Experts of a small language model.
Training: a variant of SOAP for the experts, 8355 steps.
Below are experts of layer 5 (counted from 0) of a mixture-of-experts language model. Rows are named router (the router's row for the expert), up (a neuron's input weights, with its number) and show model dimensions 560-639. Each number is 128 + 24 x the weight over its row's rms, rounded and kept within 0 to 255. Numbers have three digits each.
Before each expert's rows: "comes after" lists some tokens at least twice as common just before its tokens as in all text; "mostly gets" lists some tokens that are sent to it at least half of the time. This comes from a sample of Wikipedia text that the model never trained on. Tokens count by the router's weight.

# expert 2
comes after: "\n", "of ", ", ", "in ", "- ", ". "
mostly gets: "the ", "and ", "to ", "The ", "by ", "from "
router:087131115085153147149170106105097123119157143125125136104156103149127166140152129137125105122117104125109142140164169165103130088125094140144113151146103115135157167071108160158156120131144165096108154130119136096122095169170102110114107184
up0:130180117162134141116111118174152114099127086127123145096123178115164137117142131124111119091097159147134133133136136096104152107082097099117141184153112164103109154170127107138137115157135100140153108129137128137126137158125101158155107142
up1:115126116182113197139132143104147137141120124102124129089134120065109129173082130128142119122096087104150127106187104087138116122157150107145089136136133174165137153103144131130105113118141108149142127087123141113139149097158137150124150129
up2:141164147186114143145149104142147161088130154133122105104124148166163159127135092114149133132160117149145095170145146124163138134138112135152135163119144101129067087153177149119095106077124105121134187121128170122152112160107120105131148140
up3:142123127111162126121169144100087111150078141161147109161129124104152133101144136102096153132140136111105100116136117078149159106122159152155103103094134114112129126091181164106114126125149128123132099127149096121131108089166126108117147130
up4:105113124183146129116162142128114133130123158161182077156139099132147099123115099155123180105133172126107117117158158112105139117167135143125127165128130176128126127125148108144147098141082112139133131150096137094142154142138152099165111118
up5:126129149116143096111104124141115076124126123096157118067145112121116142109135159160162104174143123088149125119138122139142116140142131121135173116139102133100155111143139110121111137098174172086107127134107106133123128163105093165118143128
up6:142101125144151142149085095108110124152160140130117144099149175114144153123146136101149156131119159106136109132117083136158125102118134164119153107107083105155129097058100103143120115110134111149112129084149117120107155149165103083074112140
up7:116129165104168145135136091136108131146150103133133136138141145139107159089129159131099136132114117142123077112134155134154146138137127156173175073159098172138148103129122123084105109148113131105144130151099157103120126120120105110153155166
up8:127140130138120068113132176125095162094096104111134148119153094132143101121107169145167149156106114145097133096122081138103160160174159144133080085159146130129134095113118100126149147160125121153146104156135104121150115123125098139150114102
up9:106099095129154122142204132129136128123140126151169159130128198091131110107126115088114167104098079107150120110152146084134176154127135110097165140138123094132060113148122117125158141152150123132075169086142108084108133168089135116137135127
up10:159165137153128136142108155099150176128143125108137155098114161154124116139142091167146117118092126126138163142147134116129117155109149153142136134106140131114057160120143143118117137152125100140089122091182143120105111103123124118090178134
up11:172094148107094138092144118159166145131121149137178135121156134150161085128135136152126120116131117130142083108096150171115112155092115137125134126156171131126138109120126139119154106140141111147133126126087144084120127132143128116157168142
up12:128143125090085117106137137136110105150115126116119145103127130094115138107183117117156109105184164102151094117142143116125149095137125140136124075123109107151108127144153120142101119112150098136161123142129126132154150186136104101143120127
up13:100113145098130128173140132142128142090138114109152102141129141146106133122146112146127097152126123167128140128120108119089141145108150162146165107168121171123131140107096143120142146125138128149144072108131117079103134133111173137180158132
up14:088144137136153156115107137149123135170132109124097136146143120208126132092124132166138104116168096138109168138114134154141097135097111132115101167132156127111090173126122121132123128107105103133114144155138132154101094136123123108157111112
up15:149135139161102165135123166133140116162131101136106138115139095084090089173120140174117110174102132090123151132114102125083162141170169137139185117147161110139122174126113118131133149157122104119105144133107120132135135135102117165104102122
up16:112118165153093145105142131089119139184135154104110116122123161141143108144170152125113106112150187144127156099125148159130111134116119100119148096036137097141151151138104122121120107164111134122126142134149162114115125119094102162099074159
up17:134145137157146117196153122129137141140144111125132149105112080075105132130106108153120130119177112110128100125142132112118160124110142120136163125125114134142131093100139113185195110116136108146108152142089084141119114105143120117108116141
up18:162113143111153116122100116111082141117152123130145108133118154082127099123151134128127081134140127086144147142164076140132115109187152110125154122140130156176125128146125135143115120178159143102122141151129160134085111127118113113094109128
up19:110126106174130127111084110120079108125136109141132145147144122114124140105100114139153139098101136134117109101125149134152101106118096114143109144156141123081131125172136108137100105114151143145124118126117165102137146123114102163137145164
up20:120120107093127128155109179147137131101130091146144149104125113107133127098103136130130149112164121144083119167133172140079082161116153148108079120086113131118126130119128127117121124151150118147133124150145145117150174074155141120091142120
up21:146121134128115172139121147149156116129098132130131065104097069144122144132117099171085074120099116107093127146140182090099112157149095119147140113123113121141140161110122141141102141100147069117182122154166108068109110112112122148147122119
up22:145119111163106151096102096130206111128146109119141179117142104121120115146137169137171100127099147157170120115126131123137092113090103147090132153106132130142126126107091094147087152109090172117149127131129109133155152170104109128122095140
up23:190167157143129146110137144126169127121151100119114121122111103136161118115175141133122084144124100122147115126163150118095155087184145138139128124166121138165118147153155109104123087124134129142099112145148163134122111109129148114158157082
up24:186097124148142137124132147081162114112122115146144162112151115097147127130127150146146128121095136104124161091151145150184097133106139132166134121122114136119143154106152125113130119136128099140140165132087145107166083131105101156125138054
up25:139092100179144123093117147134136111175121168132137186110098108138136139174132107116148121122146140145123098122118106111119141109099130174148087164119150134127146124117132169134146146081133118142118149113106125078188135152140179162118133135
up26:150127123117148123146178147156113156112075118160167129135121098109121105117103135161163128083088112145107141126084134158132095120133094141110154114152153107151098137123125172108182110128139135103108132171082124099132117167126117162146114122
up27:099126087129128097130175114137151145154119112133115140162142151139099122192125138149151130098123121115098146132091156092105113071125118122109130137136107084106098075113146139139044102165080134128135162120158119118142122152158101165106142171
up28:135136125154124129133106127106185126182134126095103127099155111116118097120132169117151132093130107121135163164103126143176116140091126127118146175131129137104162144121139116130142123141163155112134073129103121088126124100092152089108104100
up29:134139111185093092152139121123175055157131133181165151108151148127101092086080116123112106168125161121110139133126129091073137099149111114152147071204131111132123138152159160101122128136150128120140139148094137120140115152193105136113146123
up30:101121117111109129176142107148143097065156104161148090120139138123165114144166134158095102134113112108130154113109152151125079118122131087168119173104117119135127134105116151100127129122135149130120108110113157137100141117173098127145131111
up31:097151106127092116120124116117133073131139119115119105110147129135174144175133109144117140150177116165117128116120117135112181101106186155105146084097129156126119080121141230175141121145126126117128123165105103178138138160141133111190160119
up32:158135114123145116152116100163116155122136137142136091136197121106112146163108136138144150116162094087114155134114128120100097092087120128127120146195088073132165090136134136067129142123140170130156127135136091115131121171095113154143105111
up33:120168118125143127100117162159151111140128157156079129103130124108101133131105085134106152099109201135109122147135167058113101130099126101127170150101113128130129091156144126169147100114097110133106114140152088130094126128158120157128111094
up34:158120128147150097110154116087112120147144146123142150145114142128139132130132168116120094102183070168092142153125155133071129105121133146139142148134127148128097183116142179160128134159126115177101113126116113099104141158129133145113145071
up35:100154157110130135094140060158100154106131118112151145122148113127150138094136157165091167166128110136121138127119124134152103122088114073140137149118079156127125133080142163135122156106160159116128105137102091138124170162163115130134121140
up36:153164173146133178127123124081137083132113136104150118146108102148170148112147125093092164137101127123053089137153133148101077115124116123113124126127104077091167097155165144134151135123140163117124106137163159106122093156144116133153119142
up37:097131126156151115099124129148125161152112138155128120151124098108143154106141097099157164116147147096164166134120106122124119075161136135118104160164093123148158149108158137152120181097132133124142167104108118145130113134157096099126137134
up38:143125104141144122097117085141120150116154142100140163154121176113108122185152137114150128152125082132139077134145101139130152134146150149126121147098139106102117158153106108150177156121115120130141134119117134108119091138130140095134099127
up39:116125160132104120087166150140102113114123182128099114118063147150101146079163139141125139105114133103100171167101145093133110130159087117128155125135112098117108119120094126118161124152138127112153169163108128082115137101105144124123148095

# expert 1
comes after: "| ", "'", "201", "200", "–", "202"
mostly gets: "a ", "5 ", "1 ", "an ", "2 ", "4 "
router:143114136103144150120109120091196086144149131115113148092136110170158140120089126152122110123106118150153103171137117121093115165130119096106125108110156117091112103127148144098133155131132134096138132153090108163143136091136131130084088156
up0:114123118135100146117108094102117126093160107097129100116083164143101167123111083124117109179167164143131115152118087163106112151167117167133120129120121166109101114101134110127149157125136146144123149131109123128102175141139130115106157176
up1:140120150165152124141117156110107105117172161118158117124081099131118094133142129120118105107121126128118123165136159144155085134114152091113135116127122122105174140147121082147139098157116133128125078158116111106094165121136132158127072115
up2:150141127154163093100111144093117142128095123107160097101107118157108121126128116108109117147111113171091118163180126153113101100107122151112146078184125159117120127099116155133137140111132121128139119146140168179098117143107114145122130166
up3:135124105115132115149128084137146095112128086107168094144097172128102143121128099145148118117106090126170130127094106142093134114137121117131174119136200124143140138139117162116120129115145144118139082201136082126137126135125124141122110121
up4:118126123165146103138112130111109122134124149094101084109134117113161099132138110146128100124097150146139070108135106122165120148115080160146154115110139132110150130144168131115117110123119120106115121154163161140122140116105157099156168143
up5:155087161143113116130138146132146097138126097132134092143155071098172100089151133110117105111099118091122112131141141144092135166091128141153144162128138117119126159119113138095124132149154090141165173145100108111146126133139142086142133111
up6:148111125155089101132145143137149101136142169141144145115131127111137101104122138089097123134079174122140128151155120118095118164148129100169192130155152172124119126127093070113136110107137122170146126156107147144092165143173123161100113118
up7:130139107098157140127136078142126094123099125122186152134114164124135161146123135124082145106134108126110140122167098084135165067137165122130087084136152102132151133129119142188159125097091130153115140147143098107131115110110145138136124096
up8:129087154118120127097151147097118141067125144162090130123090120172134096117164094133119099129127117117159156150122131155112117140144137113139137093124105054095143108164138114125113181149170148117129104139137114158105109141096148038118175144
up9:126139125203154164122149141089162112116097085158121117164103167129139141166094145098128101134154134164113162149104109090151159141108104120107105171111108126158123118159110116152104125084146124110118041128085083144126104103126163138078144168
up10:091129144118132139152114118131089129087101125103097120107122150140109133117125136125144161122113124045140182164105119168132120089127105095152128120104144124072130121128152124112079127110084131092115120125053119123184176125129079122111101133
up11:154112136111156113099095111078107114165108139098125116150160105120169161107129093141143129162152148169123156128110132084136146089113167132118155119107093108120143090157194129125100130079118118151127102101094122150159153134177123112118091140
up12:184075176174134136153123135101153114150122115083120139086185097111121112149144135152130189128153130117089126139157133139080145132166156170121127153087127117151120076143149133118134119154129155156133135137132098174108133140138140129107112110
up13:136159138174112129151101160169124125128147143139116121127110163122142123117131144130118107129117178125115069101129125127140115120076118081117100164123124147114118098176124136090099144154136100151129120111134180150138134142131153085126105119
up14:111147129168146158143129140158143099116124136104140078127104133124111114148131157093120127087109167154126188102114169068142134155150129117150156121130118118132113058110096126138137114146141118087153136170149085121131168166133139120099157098
up15:071113070134164101126117117126152126097077126118140128151152104099134149148107082100116137105158109116145101102141150115141147133098099153131141139145116121131093122128151117144151132175103175154184130126105083095136144125042116108115143091
up16:113102147116158113085106108111127104158168121101157139162107110172105129134078081168142154142138130158115125106104122136110134102150141147117125130169097120112184103064157112148158128119128152106147106089132141145118173116114107146166107124
up17:159119149160109096150133126127163127073137133124151160141126148134111142138125119124131086089144140090127132137163143158115132138104136111106152141140123129109106121102100137117079137158132127076137152129102117156127159078131133113116128164
up18:150104127126154122126146090110129134156146131143153137133102110129144144066166134102132178103118088106134102169111126134101174115112108104125105104113152123142174153123106134131143107124123139135113120169139130143120130101092129141123091140
up19:123105169111150111124115121139131072148075152125121133134127134134111132121119140119118162178148103110138123145125106089127100138108144129108124081131142179125156160118155173148129130158122134097104149150091125089180139135140098164132156115
up20:124103123168133103117132144117145102129105153135131128133124165057143107180070109143129154151115141140116129125106153168138101126152120106114134119120140123128127131110104152131131123123172108123166125127103124133090137137103108127167189124
up21:113126123184137118127139157166141157115132099150137143087124141111151135118130131111156149141160160104123119127124094107133104075152127120127134152111136083108139131089153123146100168133123107087113099155120131083137102115128128120102170130
up22:130146097146121129110125088127151133139147131141136143131161140107105130118153103131088100123133135122103126111115083138146144113127085082117117153139133159172108113112114140131102129151082175133156149101140147132121142150122125155106086130
up23:112136123155069158165157201124148096133142147119146143105153089184128122161104133105141093119116169177129157090155160155110123112120081079141142115114143113096138125109146140151141124162180109155128132126099162129116152138145137151162096129
up24:113097107111106159155107076155140119180122157086138155115143138136121140131117151137149130140105140117149133087128113149124119110132157166128091130135113124094182181114118080127141160119152131148137100120119168122081095145114109077130104109
up25:128115131172124081131121097099147170132122094112115156121144150119184133101135125147125101139109150120148108135119130086143112101171099130153144146149138128156167153141107171083131109121094146077099131192122106123129179118122129117140123100
up26:151145095146131114139128125065150138162103119121115134084138119122116098099152134099136117127118118073113112133102102164174079102069138110092152116095148123113095064136168120163139076082143150135113086101123111127118094103130139103092101151
up27:103110104155143110109182162085135099161125152116180159110102116103151134149114128135134125123137140151137135130115138135084131097129101092120100106145114135140105153143125119096157158139155166157092120129145125151146116170096112090118135092
up28:091067125157124143148141140140129145114158130115186134113084141129081132115111187134123122101134112094158162103162155176159134110142128124153134122136107146102096105166102134155107086118149104102163111129059148115125141155115102132142140106
up29:087201080163134104133153117140120067119114103108137127137190115164119175106147118118100155159133129126118165113148126132112165088170121143129121130131123065106078117152128135142120106143132134137141125145115140166107090124099126124116103122
up30:186134171171120149091126132109114125094119162172082103112134136163144132139092116124101110143127168109163125150110113125134108123123144131138153094155129107104163134131147120121168134138135129182120114164155112168099072144122140102162131066
up31:128121119175089119122149127135143146132111124102163085162146110177138119108130098080126137139145091103124106144111168123090152086113125087124141147140146130123088150152115121112118146191110118115156098129126142087119130146153108115104137096
up32:108127127146175171093134116141127151140139125109105125135094139107143116128155155138105105096120163153146132072163169155108132111118148130152145134130114136150118184135086103116172115104151142111089131134130125111140124136132163133134160107
up33:125120113093109112159149128141133174155136101149101090108105154097098125120166078157110134168119163129112145109116116108149142104100146136090143142158122100147124149108140130110141098174129097109154102130149104052164153131103094086108121135
up34:118144133134134124134105142145144136101171136109187115144153084136155143127129155124116124149118185118112108150137112148132140110169155110111129136121135118143111081136125135120155120111131110134148091105139081121111149130103134127136109122
up35:115116105117119100145126137158164148114101102119150154152124125136122160168106126120105168124163124141139082145155120136157125165137117167108123116149150146153106131129125146160120132100137135128121100116163092173139125150116107189145158154
up36:117133115111107172128130111167150064095129128165119132134145147151099163144166137124122117141123126090160076160084140160153152119106126126139124165134107138118122114161155126127134110080126089169137099106115121141074175103096114142139151139
up37:097187127135106135140138110129151131121147136140144152128124098127132101155127125118139146162134134101142133175119153176138141126157131108190124131109103113117152129159130100190084139132133115145133122131096101137118143157117117133128098156
up38:142122148122090105147191124130157144132100155125129126123126093138128144127097134150140143141125105163166129113105168155153115144128129153120134169114099115137116146126120145112146167121142160146128109137098186150169130073112168129119132130
up39:132127121131110156149097133143152093155149142145103080113116136114173109130124088087113120144136127150155116146068142158111142084097138148147140139121131087098136107131100102126134138098096134123155130110132126073119113134132140122131154158

# expert 0
comes after: "the ", "of ", "and ", "- ", ": ", "a "
mostly gets: "Sh", "Th", "Ch", "Ar", "No", "Am"
router:138110134123100108104128132146143157119146085090131151118084183096156137118137103096106122153122161148107114098116136087151134121117125101137136181138125127140153130109161126122114122166127080111160138158118146064104158152114130164113130149
up0:126130114126151131091129132100165139108136099146145132125110124094133102137132046140127121128080197145142144146118186167129158123124111159124161104170139165155122134093106095134141108115174109090132105134113117045147154090140126162153161135
up1:120121114132106160081113091095115123079142135134158142150070133176101119089120147112157089148117149129146086121134161131128154150091138084127132134093113143098147100156093113134101091164099106123116166152124100106092110140142134141115146104
up2:141128126091114144124109140140151144114116151141094128142115126147132161115125097129122122121144149128097154142140086092109130122141157132089156131110131127146099143175125131096122139131103052103105198162074154081122147195115106120131116130
up3:156122128169103096139118103131118123094129100138138107099161075140140134131140087126160141137157181148116159156136182120112126163119141112117145110146156137136143135135115097133111101127137086141120105119146135150172113170127135136127139129
up4:155132132146133102108156149133095105169134112114112127104120134148066161143118112122179090145140113112146138105133152163146112102132109102144127109146149173112106153121121114128126122118166089113143094105170118128069106128133156103136150158
up5:104061091146115125145118097152088158105150079123108173139142171121134117119161112135096096124130136123117118082124163157133108144124151135152149142113179175145101136148106105134135123098167064135088137153098079130144150137136104109094161109
up6:150124113129154113116146135150120096178138085161110162161063157088127148122130108164127128161160161120143086167112148111140122130146131118142126152135127156135129150142118156133108152154116111093130192110120114112185151145148136156099122153
up7:107132123128106128104087141131124164119133160102150099131109109133133157129135106100107129121104122130107134103126115090137110128137116085128124085119102115096170103098121098140120129126067129082116102092165142108105128180102108105090085163
up8:120115145101125127100148118134151117091134146124135136144091138131131183108125124113108111133166180180122110085111135116135088122127123095146139147177162148117157142151144147084140102136146135152169117166115121084136104096091141125097118167
up9:148126176154110149099108153148149122128102137104101118149086107125181155190119109173080140144141162121158123156146143174123184129125105101104118131142154124091136108127190110179132133089140178124175130133150073147148114166129143145138126117
up10:127118116115130127146154114142114130104115141165164153105125129084089136142108094111144134134134152110098138142175150129120135110110105137131115158113163144104129071083133152166103138128069130139165144116075149159126129125132088110168137086
up11:142113169107116131109133119130135140112137123156129106150155123109110110140120125116147120137098109136147103140124090100087124141147111122147155126135133136132139109137084139154171101106108103148134136146069122148105081131120124083135090174
up12:128121113154153140127121098122138168120161129118158114173117108112172135128128125179179144103137147111144116157117086127141131127063153148144136122102156070123120128129139146088102131118139109158118137127110109142074104141139100131106146126
up13:130128118166118125110136147119150167110126141128171095131140144077161142135113121128091152140126137137101153135109088121162151089105147119157103156130102112123123096131119130112112113114146126088114129128152097096129124083116125159156121107
up14:153107159114120144166147081188122158132113149130101128131106136074119155160134128138150142122059174122129124117143137148111105172146109168139153127096086075118116129156120158122104103157127151118081115131102130114192127116135118109149143152
up15:115104126125123103078136123110127113106141114141144149145151083119119099107109137132165120090088124170110138170119094137127164084113124121110145109176109128117137150150110137146115141135128096141141109096116138146124127128148117116126131136
up16:127125135120147136094133163129144126161171110132092122162112130095179123169104080158115105098139159114153139095102120154129077139149103119112117102142144144111157127109078127154127085109142090165142141128133073128105119149131107088120129109
up17:125090129151081124085145159116141124162092121113170126129119125100158098066099134114141099156086143107144140134087147110131142153132112109107107115145117160143120108126158112108098144113138135172159114129125111117131146128106146145146086144
up18:126133104106182080094153154182109114145154095132147128150103160145105162164116118132118117126098180122104087127111110126097113137139149126155149154082139122101113110133122134169150138115130116125140100107120113103125096123117129106109135111
up19:149148133170122102156112105115131139135118103132168087140121118097117150179094129136119128117185148147160173127122120131133166148111144133149112106106163126159135136148090122104102126111133133104116099149156121106131111162165151132105126131
up20:123123135168121156115123151118161073144129152049119153137146095110143089158136141125097114173120151134152138135103127095123115127121129152125156143130134155097171121154160148084148124108134108163153106198153120148147095134118107123128127115
up21:127113131121129169122130125131142097081147122173122122130143165117111161109114136129100115122142140127128084068139177119144129137145148151113098089115140106125122159141159159107147147132117140158136138118101094144150142090132088120123105117
up22:153112109153127119140165124126150133128149095130117143193162180146096193101136116099082124132135190110131128106160131108136104120114100125130173151163138114147123186143128128068105159129176127126125135143138135120124132134158081139175149140
up23:142114133155113134143116081137107202132128146127139134164124139122116119130142091143099102192122176075118127055129136160108116139155113093082113154102134144132169128134143139143143102111120123124126081097115123136144145115142124160124101144
up24:173117139141166133106118147077159132128137159136138145130128158146154127114144086156118116075084152092127144148088083134126127112135167103108143128107161164141102061118134156122109131109158101101128108137123133085133102125135130126142123083
up25:144086133137109071098134102139144120143141117161122087084147118100146148130169129091127160104107110094120133176144140117116141145098127159124162121091177103122157127131141123100103123147143172094153156164163134111145105139146113134122160170
up26:080132146107106116124123115115145142155130125132154093158112169145113134099157129115123100135145173122120148159150142103116118130099162143113117049134147155149124129107097074103110152125141076127147126118100130166088148153124130116165142180
up27:105113161156117109156112089132126134117144123160138139117115184127123185104086124153093127114113167119145140137093168152150127110092130118106115145154143136103121130119168103123112149127141075145115162079153112100064141152109102163151109110
up28:124116143164175103155142107075145130142115121116170144118146073106109136108163178139154139138124159146174146152154125160119134180138142127146127142119137162159145108192109107143120138157138141154173114133175107127119149155151082129158144132
up29:121197135142125157072147127135124122160163186120147137134140128110111099130133101116127101142111147113144115102151112093102162097130138150152109132121106124115142151121129133112105088155120142050148123088149097097134121141136132127144158115
up30:101119137153086144133099093163124136112123131160126125176111083114108133153104118124131151127090143146126127080128166108112129112170120155120127117128133145106171106119069170169163094143125157150149116121120116106162123143101126169081115080
up31:157128127124131102100175140109146120094130162155140158131136105089133153068118120081101125112131167134090117152112158148147145137086115091072143145136123132119101168130087128102132079155152137103107144156131081109136109091179137143115087151
up32:109102086100133134106136144131111168119131112086149172119085109139129147124121148117110146102090155182152116121080123150109122141144095100109100128157140152098156113158154164090167136185144132093119147130138097123075150178132135130162156095
up33:140109131133107131124118092108147139113135122092117122118132143155120090095066139114135172123142129151156137127134125138178136158110176128121169138149106136109112114138134132105119162148155097091127133108163087124140110132107138135134139162
up34:117135139167108098117135094129142129123140066143108112093102135132101118119142082136113109126110155126100143121118123123167179123108153099152157102127092157115165153189079180113126155147152145159111182173091092113117138131162085136147096129
up35:092120090147121111098101127133156131132138114126118141144113135105124177167127150117112163082094121146130130161153150125184112128145140138114127116121115066139177170138129137161091124092095119144110135134107108127099161194105096136130150139
up36:133175163139118113137186136132137135110115144174136167125079173167136106124110113130129113120132140133165103102145129115119112157083104154130139121079132107126132124135127123114120144114153089099117152106129076138146126192124138105138147134
up37:132108077171107101118105118143124142095116064144169137167144170118089118090134149094102153130108133129161138144120082126164149175119162132136141165135106158153096124150096089120125167102125136146119132122150110151141143111188128095118073117
up38:115095085155144144133091152124135133134130081124117154192119134164154104114112117124135120161133149133139154127094136144136176121136120106129136146185155153119110097058091139162123109107092102128158122148133127145109100080100123118136135126
up39:136151101158133148129097164161106162123134109148128150109122170131093181097150121084052133155167164151138109090150110137164107170136135038146128107112081146110093136128094123145092102127124149114167079152128148169131141179090135119103133120

# expert 11
comes after: "|", ".", ")", "==", "===", "="
mostly gets: "\n", ". ", "). ", "\n\n", "\n  ", "born "
router:144098145120128140121106098165074157142127121080098118129127118100142116130098142157100106108113102124154102132128155132138153173139140081121156134107119132145174140167089086153104112170172142125140133111140109149142123163089115123127132115
up0:116093152101107154144143142141083093186143131100099137094146132149119108137122119078130106056102140102105147137127159134140106091103076104126135107155113113079101129098119091111137114125114149096157121139143154116160133138166106125154110100
up1:162073153130163120096110111136139118109111149131150134129167094099092085096144135151100093141130143115104155086132114136105099133117103119134097150164138068137145124133122093139067126138116158098183146118145114109133134115142135124120122095
up2:114133124133129121132085143083150098160117089118095154135092150104107119140094137165129128142148112110127108116135106156124163131168101141138122082138115127093098117105107181129161104133157119114160113109141127104146157156124082115120130166
up3:116146141170115167144118118119170170128159131139123136124101124137117157125114094102136167120123098141072082120135131101147157128083096134119126154089142113166131129103124136144119120134157131091142162044116140080133175113125124138131120139
up4:160158145088160120182148110142101117149132069129180098156148150070140096130158094122133131149112120139109156111112131101142159150128120162119147106104107089123125125127152144143132146112098140152102089173087158131127130099139127127110165117
up5:132135119143167060125104150140088143102132111166107103117155101101114128157138133111130108098162163131143130122104113157120137152080158145108129130119177123110134114159170125101123117128165148148153079100170131125142126113070120105148111092
up6:117154128110153103132103117133112156161105114146121118127113086159151109099163101115124103102111163095058134108122139153149125107104148142117156109148162128134140134150168120087119092115188126113149179122091123182139147117172142122130103139
up7:106109077125094180069125097160141149096105119090101121171121088119108121112124108152112176116119132126141135136125133106113105154069105132117109162157137119138151103129092125126123101133150123115122166126096142110154100161129119153152134153
up8:134146106139125114128129140154166081124127107120134200128124145131149124172138143093119125119158117092162109136149144141148134143130134103093068109148119137128131137111139132092126105124148156115135072158119117109143149154124152186146155127
up9:157088120151095131151181152116143092123115053104153107114135143150132172121119172128121115119134100142090135127116075159145160165111127144102107103097107123160132093133131125137115112121103163099128138117125131116132094144124107096152123130
up10:113107147112169124114123098099119091152143146130148124142117100126118093138141134120118093128178143161155143137106137119118131114139100116099146126116060109149158176130125079124112081135137107076133142109146083113143135098129140105138143139
up11:134164134106124124102095170149118117131147113161158118106123081130112134154185144119153132122132140109171142071142090169107161112153101133141130139132136135118151124164116143114121127146101165119162131151111099134134136127106144081135102127
up12:200079189133119150101095159081128128146170167159097137115159049129112147104160145141131110092098131124109098156140139169117126168121121190144127091153094124111144162121102137119129128117130136137114128162110134121151112125178119086128081153
up13:130127137128106129111160126116105129135132178101159110106077140133170125173124101130102080131134132137170146115115113122124133094103136132188191065149123152142111153131118123101117101152114106164119102149079148091137159135125159120160088103
up14:133105093114112140141116113136170133114096133090153135133152127122161117104161095100138154100146163158158122081134142145133100131120145139181112102106156179093132118106103120149121154153103142104154169098111115132141107112113124116098112149
up15:094113137102190105135065118123154118100132135097160084158149192136119163135090155143128135130135079160104152096119143136129096171154114113160155125172131136119099107107161121132132100144160125170161133137067101111127153103138113173131142127
up16:152106144136133107125161113113113116117105109115122148123167141086124124098136114151109140095131138156128093125104124112105127136144160113114138126116146115170148112114079143067083141118126189113117080096105137141139104152111062095118103145
up17:110112128148156153150167106112113135118129099106109097139132127069134135135136112146147127114144130101137146171068108113106142158099135129143107118101114112160172117133094111114127117104117147135121154127157174130128103111173130172171115137
up18:103165136111134140146107124124133152123108097138143090152107137062107095127149120110080106116135114114109116112095094145125136140105076097134151112092138143149153101132098095153088121130158129084135081120121145105122114114126164101126122125
up19:131121071158110106104139103171114126111125121145117126128110143121119152156131126149117098127159101151106073129106140102125161131104134122145120119156157126122127091146115128111098140092170129141099128167147158103111183125150095109151143123
up20:149154065113167165107079100120138122129133137108145100147124112110135125113112131171121085090138121097121167127123146140075101159133102129111117091128127153131131117081142096118182112095121130122146112167169164123113095125137150094171107094
up21:157126132129085134104118099116135137137155131166100127078096120143122131119107160149131136114115127128109102125093136109131193095103127127095099130117180115139093068135152147077139120140130119129169113123157140132140144116177096097088134160
up22:146147108096114101112126160085130114113108134107152155106089133140172147110103129106099113132139148111122109098160100055109085139138103104117136101159115124085129147114182118083106087110158136099145136140149098097135072091104136155128158108
up23:138140170104161137099125200110130100144103132116139167104078105129161150141152131111144139110153175123145151135161094117137122157126089083144159137110129144147104129129126130175153143110157161094125107129147100097129150133120103138106084173
up24:124164132136115098151151170108121100107095082159124131116109172110144095175132124161074126123117143144180104149137117116133107164119123112162130112098134128103128115100104099133082108117167126140131141141132133150159136127152077139134132177
up25:112096120113112118139128107133109112158148155137132083099131122123088167157119107145115084140141136146113120156122108109154143142162103137147117133105114135128148154131128095087119163146146098117093121107130093139142159105136153135131157151
up26:140156108151120122101127101116154167102163103122114115116085114087164139122144142121099109074115123148126118111091163134088153145106167169144115133125145157149142177128138108132106157104164084188152105130101112122156145157180110162117105132
up27:127097125170099136180139141099125102138153091130121114169134167080139162113108053130152082118139118145120095171133101143155093151133118118114087153167131122138147124134118118142137163147124156115133137140105119124133149136174100159097139156
up28:125119121123186116078111094176129151160143088109146136150108157103151140151178132110156145147177105079116168167117087145137150164110116086100114139113119145134126121153102146139143136119151142121135101167141125077134115140138105119098120075
up29:108168106110132097108120087138093143089122154095128125093122113116138115161120151128135136098166104145124173137095110135171143116157113134151129106128141096102126076154117168121117104096110138122151154153102125112108130117113151132114139115
up30:119144131102120088101122129154148105139129139102113144156122095128120084134133145128133145089105102140119167128152113174097135129128133122134106163095150108155140120151144110116172153100167130150146139093122157126104098105162140128172123163
up31:129115142193097132136166183071112182101102109109153113139118129134119136147137083134140084149091159086110145087141119139118121154147123109145145100134135131150101120161146176123117074140142111115166145142143136096117108117093100116145124123
up32:120139112074059119143113127125131134141120143125120142131159135126149124089140135112083102143116144121113100155105149145113108098145137145167122132161118098112109130119174131096101128139104174179123141085126109105113140135145072148154164161
up33:165119161170111166159128131100093113130092091134109137096097155132096093111109142169115068137123082130130129129097109140109117140116136120156109138109125103136120133103106088143094107082168112098140119105124113086109142110093116154141121138
up34:123113160125129084150104128142147107107118170187119088137100185115103117163120132111124100110105171114119156153141133118141130162126157117162123134130113132108140131073173160093093149157113146113108125103144130097135189151127174152128111114
up35:117137133148122117130156095146140094133109116125105091131095098114166156150148141125164084143171150114137096143139134140161110123095118145135111136107128125104182156101141154149101115123131155137105131149107121110122134169174125104123124139
up36:125097160095075126133126136135100162117114086136143113121151141158138146102103128148147134088088166136129135147146122162132107123131128149150158117174105086150148095122095137135113108153115134197132129177121174083122119124143147102100129110
up37:118146109119142072140111108133102135080120117119110151149139157191168115155149147110160100112137114105124152144078134161110122123140115129148144085116106139108145110113149089141108119140121097118113136149170109131134127097141124134123154076
up38:153141081141111104155133147097152132122124089119095121148161115130167120123093159152130119130118102147107111142102142090132096126063112118135169102141135093145092124144135105122086078174159157176164164170156105114078131150108142074158109130
up39:120152155120145094140120110119140159145128092168110059084123155128104122151144161118112099112108120117094151141110133072093081144122109127140126119085119133176165144149121141079154145135150121126109124129163128111168120156105140125127145147